config = dict(
    hidden_size=128,
    experts_per_token=4,
    d_expert=32,
    hidden_act='swiglu',
    balance_bias=False,
    router_cosine_scale=10.0,
    n_groups=4,
    groups_per_token=3,
    lr_router=0.000491,
    tie_word_embeddings=True,
    optimizer='adamw',
    beta1=0.95,
)
Below are experts of layer 4 (counted from 0) of a mixture-of-experts language model. Rows are named router (the router's row for the expert), down (a neuron's output weights, with its number) and show model dimensions 0-127. Each number is 128 + 24 x the weight over its row's rms, rounded and kept within 0 to 255. Numbers have three digits each.
Before each expert's rows: a language model's description of what the expert responds to. This comes from a sample of Wikipedia text that the model never trained on.

# expert 24
What it handles: Closing brackets and markers
router:126145097107135123108128092103161145090130163101126146156131135110149169102131074167170147106117154131134111157086117131113132137147176125115160066139140135156120137089126098133124112113084156128122138141091154157136133103099144087109112125115128156106130163138147142108137142154147147111151078104104161089121138164100137102112098162138165101127131155092110134150085135109120115086114
down1:122113123109127157128164125179102138116115101105120153127158092082171149084065058133145097124090135117104122139125082173126131096139156148151103106134120155111100101113093130101100128127124128132142131117138121115137149094151136170152118156140135134153114151174124146132095136116102128117116113089134136116153166120133077113124091157113179128108086133140161129135120124119124130138176
down2:156151115127117170167142138089088161146137117155093150136148164085143126125110123099102141124096170140112125123117178141122145080116097128141126107096141121101125093137160137117140172119147122128110108098091131151130095102130120129123127153132137112120136113112088151145140135105162150149083075129146168112110121166096113129146088132191107124138104127091144107110072130103151088107138
down3:192108107147127161098098144161099167123136090099119153159156147149133105124117167103163104143101102176105155150106132103086134119117111118115108111139139120149121126047120165138143093156108141148102109141148139118145135128138123107090138171098159134116107119126137156085143110124096125125148116118141128133153139167143096106119151126137165090136163156086140173139121136122142159143105
down4:151132166098136100130115158080119110093121113116110130127152116130116141113144148155157174130134138155111126129126124155136131122141075145098122129120149115165130108088155112112177092143184143164122117130142156107162161131134123115135126128114131109115146162148064150121096166147143120116095078142177089130137097113157131173123144151126130099157196123111087110119092127136109103126147
down5:099138154109133094119128117163129119113128133109127106154112133155152138169141140131132134169142097129130092098135096132111099157121131139095104088120145128150122117137145151110108122152106093096103099157154133114110145100116094121094140154132110068165130151113112112114096136092082120135136146095188178129118131096157129188103174130119138144146136179118172138157171156130152137136095
down6:107100142127172114146100094108135142078106149054117121133155157178120149119122120125145108120135116146143155156122140133126118126082129131100145093121104119153151110107148125063162106100076136090148135121084174160133141118101135113105122120139110144113063140130144114143140148101147126118123159133142134137139122148115100155120129089123149086168163118123179098125108128096130133108153
down7:158125126159092104095090098154129103100104132105154129161173102125129131128118138102156105140165103130121127112117146099121099139120138127151129114161150230134146122099110110169128112137121179142100176079157131127106141131114149099104105150112108182137091087110112096102120109115154110171161127142142133149138151128107111109123133140104112153138115147117117152147088119118120098137121
down8:108177127176108156185158113139160094122098132133112134155138113087125123121154108149135151104124093119140141110176111159120107127151112139163132150135109159135145104144134174145150140103164141102136069083122128157111135113126135163115172121144118154117082145120117116133140138109110166112138108081097149146095119136081101107170115100148162123108113154107148113140141131133088165102137
down9:150156121140147166157141138148140162150162135143115102105132156109135100113130148123116173148114170097083105102159110132114106162118126127131100154101137053133131140199093148100112161054144155098141131141117091138122117137133132139150109165167126120124174122106135137154151141183111116126119101175111142118158128137123146144169127117129141115140123144124164089122115147134150119114120
down10:171179137133066111135127131137108160122160162150159139136140138077147084123157105132117115134122111121099082125179130119113140153118104123127140175131144106077118116119168155071142156113143141116156109118122091101131148122128112102162108157132150104105129119096108098142186153143111108138160135183147104123166107130132141126100096123117112158102110133149133121133092111132155100111143
down11:159170103084103077158122109111157157132132162136125164164118135109148130125114104161150127123172170155124128060116135124147101107132119131114148095117152168116121095109160138131139124138139132122121103154116099127151143129116118100115115154110133129120140147100090088171130155171117147155118119144143160132119122145128104134122127151186161156135128155128147082182106185139100113092143
down12:111162188100109144121127115125132101136145093148092105106114115188159128123116095118118101116158126116128105159155083119158141106146104142101116107109109089112109100150109156142169122133106134060127115162138145141168105108124123137126142105114135090086124172128141150104166138133089116115125163126153108114146132105148118108159148155144104134118128161157152133168164101161119164160104
down13:121191127155107127119163101186122113134128115165106130121095140158150091128134106140140135134176118106109122147142126120135125141143150121148151136123108150141097113126127176145093123097149158106125102129085107141128142126141144159065146147144078162095100111149128102154137113163090098091154148083099070144141143084118142118123166121115111140119117097146136129154140129131144173128087
down14:181112104115108100126153130139130117072126109153094177115116131147126093156098102158117101123137133149107121121110121174161136107133116147120130084123147114153114120119097139141115088152111110137112144141143153128123192094146111133105136170099134117121095168196137118152116073123124180149128137172152097110112132114150098121139163106141164149098151127121104144130086105123136111100119
down15:144131135123125149117123124158159161136107141123163149099156072101171180105118137114129106145113129132095119117141120185102096167169113146118108155122147081156188160139110156116137118111130131129097106110138095141110110100141077119181124125152124116097106130114131124121117135149108173133136101151114140108120140129104109103164070157126122102116110140147113118063106115125128102160100
down16:130142126143091079151098132098149106142147142117167132131139143168146146138127103121143127128099111143134112114116098046162125138116087135138080118105144155093131134138113125111090125152125152101150111144129148123136100102098108154101170144124091141109128134141138123100122141119139144139092171142124125113104139108134150136109098084120087099138077172121179090107137136168071135093130

# expert 11
What it handles: Joiners after names
router:114179161103118118130131099137159110116152147096158125150074069125137142133137130076160163097139158171184144082101130155143089134148148136136162071117117136136134125127172106135152112150093141127131150145127125133130110165129110111106107130122120128105146143141167116092122157107173115152122157097112122133156158161121116082113129127140100123121154122103099128130144141157086152099109
down1:152128124142119161081144132124157146122107177125130177131141128112123148137145125165118115127117104128133135177119148078157116114168090112149127147137121089105120164108117117144101151176101141149151108160070132109162159130119138118108094154120161146161115164161114122095116134129110099155099151102109167170115126165114175112108108136114148139137139138097152112117098078100165105107118
down2:149143089120106121102131128146115112122146134141131112108095139159093111139144146124129129147120116175163134107097147107148097120108139139130105196118124134094116144130116173126162139119122124118162105153174181154154118111120143167132115113072124127131174157100144140099089100106127113136147138085151077132168160137118157111149127107101138091157130136090135144127128182181130122154094
down3:114142088156161120084156179146143094136107099107101125076133129150129139141132122123176123127127136111087128111142121137191138139139131158100136132123141120120180091143124106168105096127135134082158123092130138125102089155160128160156145098155158097103143130117165108131114142149139130104164148082123132121106140103093115108161145132092104112127125129156129100082124146138167121084094
down4:137159131106122139166141106178113112122161129129123137144125145117160131138136156125085155118127093193167130147134175148092130141117136099122151151149156176128081148122145145104147122107104159136111087170153148139113134122090139136138145132102113148134168150119116143122184166160141134130171127076102131123144162163151144146140122146094164108110136156134145128099104180147141156122155
down5:153117131106194121139112120087136135144142121138133114140119142154138129137119163108124122121160111139127144178148113145131107100113106090100128145132132165199113134107170109131158155105123161125100081151126123170145123112113098119166111065117102131128152169164182175142143172107135120127102130175190121130157126116143130159154137135156118107101152116125120128128116110144102132116151
down6:104143204157131143082152128158146147137089110103104151138140146089112131133138174152105109144125108158132140075144075109150126104115124139113092108108108082146146113129124090102107138146121150105124125083131085114130081136124116134148122142106115150118113141081160116126121134158128132139143139089061181130142135109108135091113151125114139097105121137126087101151144146115145138102149
down7:127097137156140144128109146108110125095124131122133099144127127133160094099147151132110114206123127085152091122127114103117129138101125125111119136120170111146132154151153098129146140121126155147102119155172134118157123112117126151128089181119145135107150135238141145128168118152131096150115100097131176155119152107114106159151159132152089102157105114106125102125144131128130121140170
down8:108163106160161157090128154149098127106116140112142135144095129147103071138138120150126133140117153103155108106122135102120103085089109170124128169143122129118148100142108143132133109165105136170099123149128122145126116136120081121086148116094137134122104124143116126088130115086136086141126172086148151181165120137157094138066161134111109121121131160127173105126163112082125153149116
down9:125124134148100122076160174127119111130150126141142132129113120130099099107117129149121138136099148098125155123110132099103158137158100169153119140130151115202111130137137108115106124121140159121110164117099145107143147061129119139113135109148118158124096109132137128086102135142133135111141188180084106079096122120170121102131173118130102145137082183116138112120152090141106125096103
down10:123126103132127109138154131136113134124119155183109124128122135085121115089103121132116097159088125116061105090172128161098109123156162145115128142140120136102130129101113151092136135166112109093114135113146145100123100141145097121096138101135122107148107125120119123173069118173152134105141115142114133155111154092069088156154105120097160159130085140148091118158127120088102114162138
down11:137135151116097120140111126121121112149124089145131153140095115102159150148124127132180116143141122149079159122141147121095183160146145151174115109132152131153163134114151088125108114114110117121110116095160129124110096125152141132123108110102115143119104089101156123109100171086112154122105173154120102117128089119097116119113106168160132141124072141117065137170085128176131101136160
down12:107132083120122109123122109070166144136103107153138086072141115101130117129148085080126144094131124112122117121115115150112163116124151126133136112140112112107146133129097120131103178135127093127113142185138114155129088166141121127181121102113174128144121084156081150146125096138160148101094101130115106142119145082094133125135092134156133100140126118123100164103117147104120112086084
down13:141118145124123129161143119142110105063146152156128155170152111150147169149116092123123113159159114090106147172148174157131149141159122136139127139133100142129140142118162096143150132078104137174164098146172161103100185145136151132108158115118088143143160146145109147134135117103103140165118118131142114078131149131130125147116122120099126150138132092103170152088141091107142122133088
down14:111077161099177134159154117117121121150143095116090146124114141136126145089121160165114162094103154120122109104090147125146112164128080100156163122133161120165114157154114123149139140101093152072138148159177167123100152091125152099147110147139135137145130149128113135139138169180134113156129109121152126116131130129131181145127178122146103112157163097110142126113116102125164141127133
down15:140098147107097128096136132112103159146151136147098161102182077118117144101133121155131159125106162122099142122145077119127129133123118152153135109147112105135118121178108144151119131085118125119103110141102165147140147131141142147108086125160153112124175135103168161187100167114178111106104139103154146107152087094155107122112105139169124115143112109140122134150070112144109121155111
down16:093125150141109134101132125135081064098094136181088123153149141130126108148092148133142174150143174107151116093097104099159125132150083102141114118125125139150141134108125104130132125126111173144156132070099142132136106104133133100115127078109128107082105135164138118089140154112088122123113134142145142118088098105159109132127180154126116140129088124159114130128110152114105129105172

# expert 38
What it handles: Word-initial art/cap/port fragments
router:100106148114135140139155113155119126121145124099139098115133174135079114128117138154158105114095100124113139136125134131123065133117110091123093128108155121157144152090119132087153142172151096156080096143139104115140154105140136115129066141110148129086100131123143161158154134129147125133109108098159075156153110125119134089126152103130114127126167089140101123144148089099119065160102
down0:116117109125130111118143154069148104114169115095119162148138101134141090132094115135123116130121146129094112126107126176178112156131158121144123111164122158102136130126200143133100147143118146109122140110081117115116138128116142133111131128157138127116138125137102122116135180123094121129110093153106074113084143110119102110170094057129059101129125111135099140132102122152131093138166
down1:156131164145144112102101097111134125128115127143121134120149159150101094106096099145125165141138130128144120084102143131105152130094153122144139130095104141081111158150114115117157111128150107133091107120133070143122145147142137147124127080117105148113135187120164164097096147131132128063114114137137174072130160142117129147149140126135118133134117097153102152174107206124116152133102
down2:101117103122111154086101133122110140118111161122160117148152129096096122124133077129168160115096143150090144147165154118138124104152092093104154147113140139119126102108129094121071130131128114139101083097118084150150155110177112140096125131090095143098110136125121153124176162123128085136092127128143159110152175117137095119134145118151152085129161128138111120101156085128130133154165
down3:130141196113109142125143153110090187147119143121081118105139132140138159104123112135125165102108130086122158108113116123140125151102124128154090143152081098112168112192104114113150128116105138113170134089145123127115131125130183120167155116141108094089083118130128149139128129129115139128157111120054133138086125143104118110142126127144133097099158127130103132173093123132159138105112
down4:120100151168136108149121123098156181164184108161145150120137077132122123100120115103091104111131147107088104124115104170185147111122169100159119150111128184124120121123151134195137125098160143128137129146123122140097109149101130116116133123134139138151109157128162125119093111137117125079143138124139145146122122167098097126086134133141105080163141141105113162090111147104113130105107
down5:145131148110133115132132153124110083159172100077077144127085150106132127120065144141107117141138114162122094095093120172127140145142155160147157128115112101152133163171132149183119134126098110113198143128167112122083105151136114159123148119154100125161127140114146136130111158140124149098147158123078115120118159118144129129110103099116122122115130107084112137166100129157111131133105
down6:112093124143120104109147118130151116098069083163098128115163135119140146151162152188133121108115154111138129175112138134162128094094133093119150158116098157110109115118158124085173130099147154121118142145111146122117185107099126127123135154130177092161115171166132133113169147107156121146115113144168111146140145144131179134161122147120147156127119125095170120140146127154164128142120
down7:108089107141092120136100160137104087149104105124156107135107151141108137116096108148135120135127128116147118157151148150136121085127150149141107108146140118134104099126096122139076113198138132156124147163188159128143131101089110160135167166140129149105163146151167140096122086111106103098126178113111131142131164099113089134141135142158119108105132103128132156156155158171153132158152
down8:157149114126146116163135163141154172150145125136110121127108096125097123111144167144149109127170128098153149141157132129124149128166130129189131145117113166094116154108158128160142091107126127168122171119153113118134181157079123121122099113113125117080169109095081112156135168160111096163120176107164095147119106142163124139138167159134110099119140113105100144149124148125139128133111
down9:096142080105136082145148134151133096142124103150142110129135161132142133118123130106136115117143108105137140121130104078102128129152149129093135134120127165167112143091141122109161123164147153138088124173151154152108131114140124121118068135172130140140125136166150128120112097111167118154150099162211121109199109136127126148116135120110159072124109110142124151106166114119092127137161
down10:132124109080162117123181170121129117104110087131134103108146109111145141073113111135103157077100142130115153147144118086147100148128086148121127118144163147146128148076112143158130098115092146130128116155127158094112140152142143095158121113137079075157083187152110136115154123123128128170139136145142151122106109163149145165165123155129142095120148137139113123153126117140141160163125
down11:133073091152126145113128151118088185126139123151138162133152112137186177128120156109124101166142135163107139157130141148144146135096169134142119129111146094112102105139102097119146155136115120124108134144110128064186138133142128164135092103108098132155151136106120102140098089134171121092094104115117140134156126164132098156152146102132164106134108149089112129126111146112160138091128
down12:097133120115107125115105125104083109143159130109116139179143100121157150115142091117101123123113127159127123150115085124106127125142118120123141152067134113113156137106150148128144125131125164116176116125099097107150117172096125137143138111097108107120089136109148118119185121111117080113124150159121158111110198161112201110094127118128115124118122144121147119087104084144156140123186
down13:120155188111169183143130146140130157103119148136116134100159113118112146107143066104143131158127160136148156106150075098110140158093154127166093127142104134095137141146152129146122164138125135159147150126163126103154071139149172125095112112099091134129122096113110127155140137068127127127108083113134164133151121131116105122123090139114108172103105113143109161108151158120115123117129
down14:167136107130129152141131115146095134122115135082153153081110160140126147104125146114139178100082128113163148137133152135107097098140094137147141132149138071120113156140114119103129132127119114156114154088139135118125145106159130107125143136099085098118124117163086135119180129119122131157150137092151138117103193111143145129137125147123195180149174147145133100182111148164132114140137
down15:132171102154136139125081123139127158092127124119125116157144104134133118158159127083151114132110147162156137125119110135123115169182129116120182106084159098121137140101128127135145167141104143117112132158094156092185080117134115166158148147100167166113129104113123093107133087116139131155115135149106138174091124117121141158181110110150120112151121174118119114121124118164128121105168